config.yaml
n_experts: 32
balance_loss: 0.0147
seq_len: 1024
dataset: "wikipedia_en"
Below are experts of layer 11 (counted from 0) of a mixture-of-experts language model. Rows are named router (the router's row for the expert), up (a neuron's input weights, with its number) and show model dimensions 0-255. Each number is 500 + 50 x the weight over its row's rms, rounded and kept within 0 to 999. Numbers have three digits each.
Before each expert's rows: a language model's description of what the expert responds to. This comes from a sample of Wikipedia text that the model never trained on.

# expert 5
What it handles: Words inside song, album, book and show titles, often after quotes or list dashes, such as Love, My, Night, Released.
router:565553516552487542491472554571467423513616556470457543462476488517481449513409507468547509543478478572540642438406561533609488482487562560501517522473520554561512535500394544439578504472425459476464532545542468533579532508507504477481498497466521499474507516546500500598494535510555440456460544486436450455555535452343613536471527488537580517512446507515448578559526447527604500444567525539451404424545470531579423502501470521540581477528429466447476558472584502535525467564470603522507458570454523558474487485444523489577520525480481520491498579494444464516571461484468511442561398422461520479519448529587497537472579464505462558501500550574557564493455524501448602399612476402571525569454485478508450466502568463553594463499453504483500504525518498427564527635461543
up0:576480523470473492588481486510511467469531565526558544450473509508488433519490557526577509504502480490499486495381497448523539452540447478590463456481432440565507434482591556533509559502499517465616454449436463537496485478588464540568439478477471580510517414403505500550499470451537540567515511613349596466501502495449507552572507558481476487448497480465522430520569550508521506504554492520470418501565603450491504510460539517511558460502556552533512413616453493484515496507477412482560515526514496630498595603546461528568494491560630517417501535439510428564577545436404482508524563539502534525565479521510584398532465547559523460615595413485495517512534527478565493467485470400438406537405517495511534483442454450474425483436477495500382491517421460497481534435524539
up1:420536501507457413440426542460493539537498530465536496535539477432461474501573523584495478605471463487508404581465486524573577407423641585475390504553527541462482462442585552522437498542486418585468515561522414471565529488417471595533519498513533528506543557479501379476513471546503585396549510469518445520478561526522483499626590531519479417519536581459453520532595525552503454500517561517462495443493509429426458445525523568521507571435558485493450474513470543445453507481498442464490563485474533574555495460510411583517547521497538494491546563499382464502473526586570504602442540529503431522542495522479456476531471475586513467531486541493555485495471421475492479458505521520461530511510406549621538529471484458468430394490508464475464442488449529527579648400535516
up2:511516480471491450511571463470480497536465505532434494424516409489552449586529539595473496440464545443501417575543621459562484515547394470500442503409487591463462497515452485562403585506557561404465588498523528561546540367558498554531549514509511388611498364473486456523510481576460497458515575521541522503568507571489420526473495444525429523497536467570475500496510565442514542486507465520437493513525560481445543497574548520506414492551436568416460525473498498574432484492480516456508543586444389523526433610478487495447492462545429496541543421567495598494481450481480519475414580565496467466505510551464540527468531482492542541468479514507488560513517543592536389498550476577562431534406554465518469502518519555512566488577518557610467494519473565504402422427542508
up3:488460521500512485477515484589509512439448522474474437536521491508497479546462586535486430470468478501531440460484473437576578454515541480457507584486572550526492476511462468528532575532483518561629448536531507538502438518473503447477449469561535427527547494480546470558497510543527532493431489462408492441458548442566488460454459501415454397498569510442563498485474401616540525521529549514628424586437512446416559538473569536518482441478486389455393482547436556417515430504530497524416587463473597475474579555444484528513519493513434576411477495489440549566532549467515475578524550467484586632422413612509493535454552490453509577506539535556567453503545444492539462467418527431500428472417460482528591483411524417560498498501498487475398420475610519447528492547480511
up4:537467490520469456603507477513505455539634527446347485449623471458531494560564514501501481476530430460439575444560452489572555606505557483480522519419544466436522495557460520505470522508504527578477517510466447460434464509618498514454563497534533504428553476582509447482436517475459598555533392511441503548474486503541501481508581455581529453521534561503597457572497544507502429522443525418514442535456579464484464458460457524569412546557559479532448450434530550500458569473526536486496564519547577491483537517516475414551521435464602488515492533513482509521560439527564483468329519494494541405476450465488492484497525439432562594443485606449475490404518492462490504475459389438509444433541471459508502474529536518423468505543643451457408483479482545552493566509496585
up5:457514523534531582447452428501509429530568532508449489468494500540586549528519520484415453490468459596534500476434547471571498468526510535504494522472437500530444444443470481506479526438467483534534508458546488537447422541421416441579561594506583567473481525547465458507466468546557520500485476535503541403505493553372513467486552503467627530462551567522567486533521505513475487496533442444540520526370564455493423558512533523376552430620544447542525481482471497514433394544491508566530477530487556521539519399511469511516454472511505394421576504511539489513594372430435507545529448488471403532513510457513551439585505625453543530514410514511469526415461527369509459464540473526490432534540518556639475494508504521554451563531525583407446444467464539578547535514430550
up6:465518522576459446536499595476427418600496461545591483462432504449530534438517494491540438543499590477483450491491641427525538409534469474615466557533450407469640580424513452503560508429561475550583447495521523443458557421521441476506501576435445480509528555509511508407552494525471491500411572569507503517552428540555509452464507547429505486556500480496515461488474502468474507523553501447453489595526497562493464455547470514598509518484339554441451466503514435470501493507524540513509580558537467570451495499591432539424561545494579516507521393554488453569508494484491545477466485519437390480452549483531586497561441512504469502499497467483472512552484545602515493517566508541561453492483489408430469528443500413505472454515582496553571511507637634485442518502432505
up7:519447481455548553528514502569545518521503548502496478570462456508414467501549463441449379468513445503537466513477420473561440565414454437559528467498500498457446447557544457516478463490434503539502618507537462443391474553543532455436445497472436604406562430516466559441586531496516591528514444535430480473475538524493545589490536453431469554436527537648522452539508500393492458477532507498547514548466367426479541497479502539533490475412467537550526441429557527485546529541548461442537513539492476471439544552486482494516521475484410473535514507543462417516553539613493443424461433506539495468511578450422524535508429411497443461572544456529518464570491547571513467524532559546484428528560520408505468468542530531518476509478563488699471536442595533528568410400520511
up8:517387565444510571540518551527601575507381504574522505521513489451512460486419505522535507467512558540463569534555438544520526459470569509544437373508488465538487479567529482483471613430445535461554468515548444528431528430347537500511525523394446461570548540488459558449502485481452520521536463535509508547504524646546493511558455536460511537571589515593502535546525501471596490467407507525530467439528533527443468581466480483352618585534530578484399488460459489493441471459411583537566511571496526506497465415516458486547435515507529475574525451532504533504540486540416523516579536566564512424450553431470571488498478538473463470492516443510523428525511480527505536466574477503470525466469473461504381551521530535366452460442463485414528466443583520468560455487488449
up9:540517551562612510452421533541475560484450531467510548517494558485529570465457454542510464496450461357567486456546535554573449565470513507597499473556411441460430419489505465452502552488430553527514502487470427517430485388621588529476432457530539472541622524595512476465502515445424513500488512480480587555483519557603499470526486515475489508564507499460510506571444548458597611450478439430497482493411539469559461447482424541503497463440524418471512476576578436515522474510457544548582467504479555518536394491593519491460527549506541483571456436469550536490484489542425499522441417538513509431540453522414496478455499471372429594612443528492541489588544492570535523433512500549531509461498509472465508463538523559491551408482441539532436474518521441493643460530581507
up10:531447493520479463571572553499549518543511548469498539535506581498518427503463397574544501540503493506576556558491574470587464486483307533550464526516388429476529528519531505551557543444576536545491482551505440528575501500542524571519443377538430541482510456549503529582532426482589461523477464493568515491455448533464463399461446562455470425481480490534482610429504633515475448450543485392496496533491530568504521537423569459529429443490473435489546527550500488457492476577480473580507512539386529500427439567526465472517498486484457530488569460511454490465406476506393433601550552478463495419461508391505469537526522491516376476561517436493556495563535500503522572482485540466491451439440563462413463558471525432528520561500470544454507528455493477462463593398523602
up11:487570536440417559506531426459525474492522466588504542480476482467542467587455523472422491559529592462484410563584635563441452525504558516507520458556534565476492502505472506445453418559463503490562502480509517502512479540544428401442424439550499567538602490396498456537574513532553505559526512392572522475510559465511532502541524528587596524516474553523518573569550503514511558430479381510516596519412419462536536503511387554514515378500436490514523498565574572522564552511459449480526544521530528478502534593455400506549517470491440569556481528467585460504428499525546501537475486532458527505491557563575457509499544488535581490470341435446501578528567571443471473472509533571490443523433481438506543555450506560387535471453418475498471476583483440551467570488479502
up12:495503558506593515461527509495467532476555400529432503578414466451596489416358494548500492532570484457397475559569525460419541582553486627575522441475479543466486455480594486424447451496453424493433472447488526534452510453492519502488548448493509488537435532495496516527532494493541566485458555496576436475488503526516541569539509544587490423534496509508491457451544550443625565469410400491501558368511440533398490434481520501570597529442517618557464591478430456515547531508510549528575478548562527574473495417508480498603550491508485508532568492549573558467515462560486533510489493509559500472510529531451599525550550436514417574468564429431499569519516408441494406504522560421515524474437558536424528495514484514533503550513504558468435540466464399545546490548445495
up13:499405485454561426560518530515509489548394470458454453551473545429535560513521441539448414454508452512500510490508452486510542465526379500495497523505510512544574508465480520494518436466516525520460395499500509573531419555604487524536540445485549481476549514539484494572546406533542559517473483477493510559499461487536527360530551494505392494558355562586525469561516617492404481472493579576487518499444542558470482415507539514536446476535492495441412518385518510511573540455534522398512499573507454489527483409463589544543368533444514463505531519522434457443506494479510527503555470533474406570586578407481507520597506534368562456546501492493550527521434476434448444494558487463497568529448527501549501471556534498606356492469472452527502653464500539495518495536503465
up14:453514412435561516597511545491534440406522470497615585644450498471484440476597486430441631493499531542550435420510526527549484472480455506539445553445464513540591497514461428552476648517555493503519476462461623425509487473529522491468386483413448537595519468419408512536467563447486471509479520545573445475496506526537461472496523530563411434453524489493586513522460589456476569466532506544462409420480522484482540459495383540527486441475474506520589497516509447489513546635529520500605542456525488437447502470507549569518565519480466478450529552523477547454567488437578502538443550557501500553466492492589565526581482442480523583499509436453522447461475522510530509528445449542405560489444387506474428508473501492594473488526534523521568475416465466493483540536529554
up15:454488470558420503460600533457617457532512452483470539442439437587464531483468540510510501498536440493569525483530600520532443551572407515446518497558488487531556505511563456536465485422502551534444473538555479536486483566534526561561511437528491476560555562518547496547509478396593519559482447584490450524417477503574567530488589446503487537560411505396481478442499535606442555511447541546557510529455565503508475479440566451472511608513573425560497437505436559512547467432412508534443532544493476458376482536501470479568509581358516539433499500518525534528578520509558602443519502537522496327552585495456465442523561514488554412452494470443555447460507562556458587475518441590460463523537532431520512552506467449495566549487507495568424512457512518530419514559491432
up16:518444463476576534460508433458456533516536513438584481493403449492560493620467537433500504445465496501488501481557510517453475499474538435531494468447556460478491446518610522471488482563452470550502580463604499427436537605528461439461483507541524460465473513492511488556454436487568525477496384468478477517523499489519500466480479492478519558552534447590413472509497421503428548544402462486494444481467497568497542537493519604555388508519457500518483528454496496547610484596526475586463593551586411430561624499491444462479436517613465552477472525471485493508329525536546553478527500458502546515456439457443608466548365477515487515479471428553479603474423571488536445425444466533485532461482513466500527520491465501433537496407592493552541582491569470594547449513381531
up17:448512485471480543438544482461527496394462510453409487523436445537504492459388517419486481455483593462560502418544507467495522534492514454367563543469596524597473563447433470511417459486604557431545472463475463510504407491514429486532471493544566479498467642479549481527456520513487535464521426490525414492411465524484537614423502447500556490573437498514488508502507485440478478501452454401524541545520419507493441495556495510419500530517635447531509503520468469555511591548490475521527521569410509538459550480411511439517508544451450479390553591549503508516478530445492440459432462438514435453508415424501521498510460568558402481475467557465405455584538531550532645409550436470519507496570406480481526493457435454556497535479577459469466532541501518500423520597564494
up18:538559381562460596520501541561496450448422420519413573562460500592454503541577548581482421620506551531490479518522581496504489473392498553494536513516430529521558480463498596513417467531623485501579552507541502447521503450496488484390496434426511515497492530476528491580585537564503458510497517533491487433395518500510533614472445492537498473515436508452574480521473476563511434548482518462511438453618543497492486472434503520552527379554537534532418394520516542448476467511510410478485466511535572581605567462507550603497566540417573523489588484583577567560456592525586386537439525498475458548513480497487430548469374466480464490503517483559482504447525485535521495497510529507552485550534421523547495465499559525453510490541516446425394512503557463561459527495498513
up19:528560481470468482520532522490492500454441484540579459509526543536434506571528449447538436467450457473544515506540506538535443520499574515474461424442562484449690617445510569416540440493572541456528434498508516471484491464502494403452498557439550479510495461500550407529552420489582488569480549631489515543478515489512404509451448471510449489564488514614425515459390420556542546486457487520510501540420565560455619533442472489495456441459516458445505524421566517539485513431540523430466473497549496482513446482454491543441451478439523610464419599501458506500544554395473403438420533555436552606505515451475463490486540476536585460397399540515588502489486539448614536468540480494580499573517553406557555534476495512553492483475501543549483464493432440464525507497454539
up20:532525488473476440467396440497539544540592507581463555457474565462458451582563573531446531519496531457494548535510527534498525459467482556546424549432562530502625687545512422557544482477531477593468505572540431553497529445503502444525487563537497574534459454546549427475452458400480522514449459433511438584510355499539503554529490631528553583509460487544535530592483561426363451526541567424419442470593531555495492479549570475521565499601531465507502481502551540568497516480530515496449460462546499541465620543558538481517477482535452536513505486526492546477422472570464504426549490530576541572558586460462432511480526524458423511538506441471506470471445470479532512457515518492436501460470574539485546509432506556451447480506486479476561538472423592436421509479423419
up21:517492430534370491520529534431623448477567467434497424530504508484525541485549485521482518454468488503517536522527471436490514583483535475607536455459496522474576497458491414598533446535444524559448573413489503491475552405541501500572437446514527475382571638473509480539540531363509528503609510578456518492508465476464580493489462494410479503392454473460545521576508515498530400560513481525547493465509515488465557546457542468466480435522437496541547465540465463471570556462536489533527569454458541460571524433447452502513552452546478557495516525528494536573557482543533416462458490539438425590471533618430525474540434461559588465441462504413491415501449512479422481471486428604520458375377500567548494455476506433593486469534544591487513600541449511508522533482526473
up22:532592543518555439416432467525470537468591459477541507465484388443420506496494518590497481595569579562485476522464511498566463462505473467476482531505481461444543611512363451415519531485491522490546431465542553519516522537451534527493501548431506443486506417503519515496527555495534384493526425397542556607551493444542525458507466550489609509486622523499584505520549471457555489573497498529535448523528536514461473522607530543425498459598551614505498593552532522528487461496482612575571460434523583530506507574514387479482446489500533402412426495439495457483416372466431474497507474518526487367463469505480533487481568534443517567494456580503489564491576450496551489509629504521488518440531467560474550494487496489525458413489539488534507589465559495541527491571443515
up23:495559613605555463574474455478584588526496452488544463476408515537527465579504562514473458519561486495468513449482492550513531580431530504467465451564566449499355462420451419578569542458510574483475422527554446532466496512573602419509570468457515515467559499466488482431544412431498584523532569449465523546514518585498533531459514453429532524424494563483470536560396507469461422456585477513392528497472517531488525661494526529484565511481489494509584500543514552481613589433563520522426438528523338456534554536586472464494587537483568511528524593449492564516575453487545498497442476519546483498497524423525466483468499549495461453566545521412481481511513411451534507473520536556504583448499542492525573487483498584527466500541497504487521511505438579415543435469432508
up24:503437536494417508424502489500523443527415447498545442551542532502527476573507532508508596631477479451535444398501526475454521518445566453598505464587541543496584442559488539441465451520553485426499474467510534589511529426485485432482497508538624480443452569518510470445493492429415526506502421546519496572431447490598544572419526585511442557393561568508510461535639469562521381522549530605522538542445528533484520479517497517479515494419497517491558489477544479526462562461573496439420489414533499514472508394522466498526554520566515476532498443430501581534504496439387568550501576579448438458540553420477508458548575455383513597524426402517514597489504545457465490474499548427526509449459478533495532468458442505522452535539535446407541468570491521469491560503554509
up25:341525525447530512420499516528388559468488502547472490573467469496441467550489445468454537498519510488459510549515557521386551555503600501484485513580566551593540555456504454499487493504457449570526443472472571533455541471565561489593447543477496435562498529500540534551444476478507595431401497474534416479490537471445570608630456580448511537452531460492502455504536519587468554397484469459499499470544571493470435462518470436520462447472505483621476583480465598499401461439563562441583629449480492520460495582544465506526496503655484504529464481504482547508463463408477404475429482515473560513533378482436478501558525503583561491489462497447481468469494410508481473488430487550527543521494464517472529482473540474556558549540512450555546518447558462474539558644518493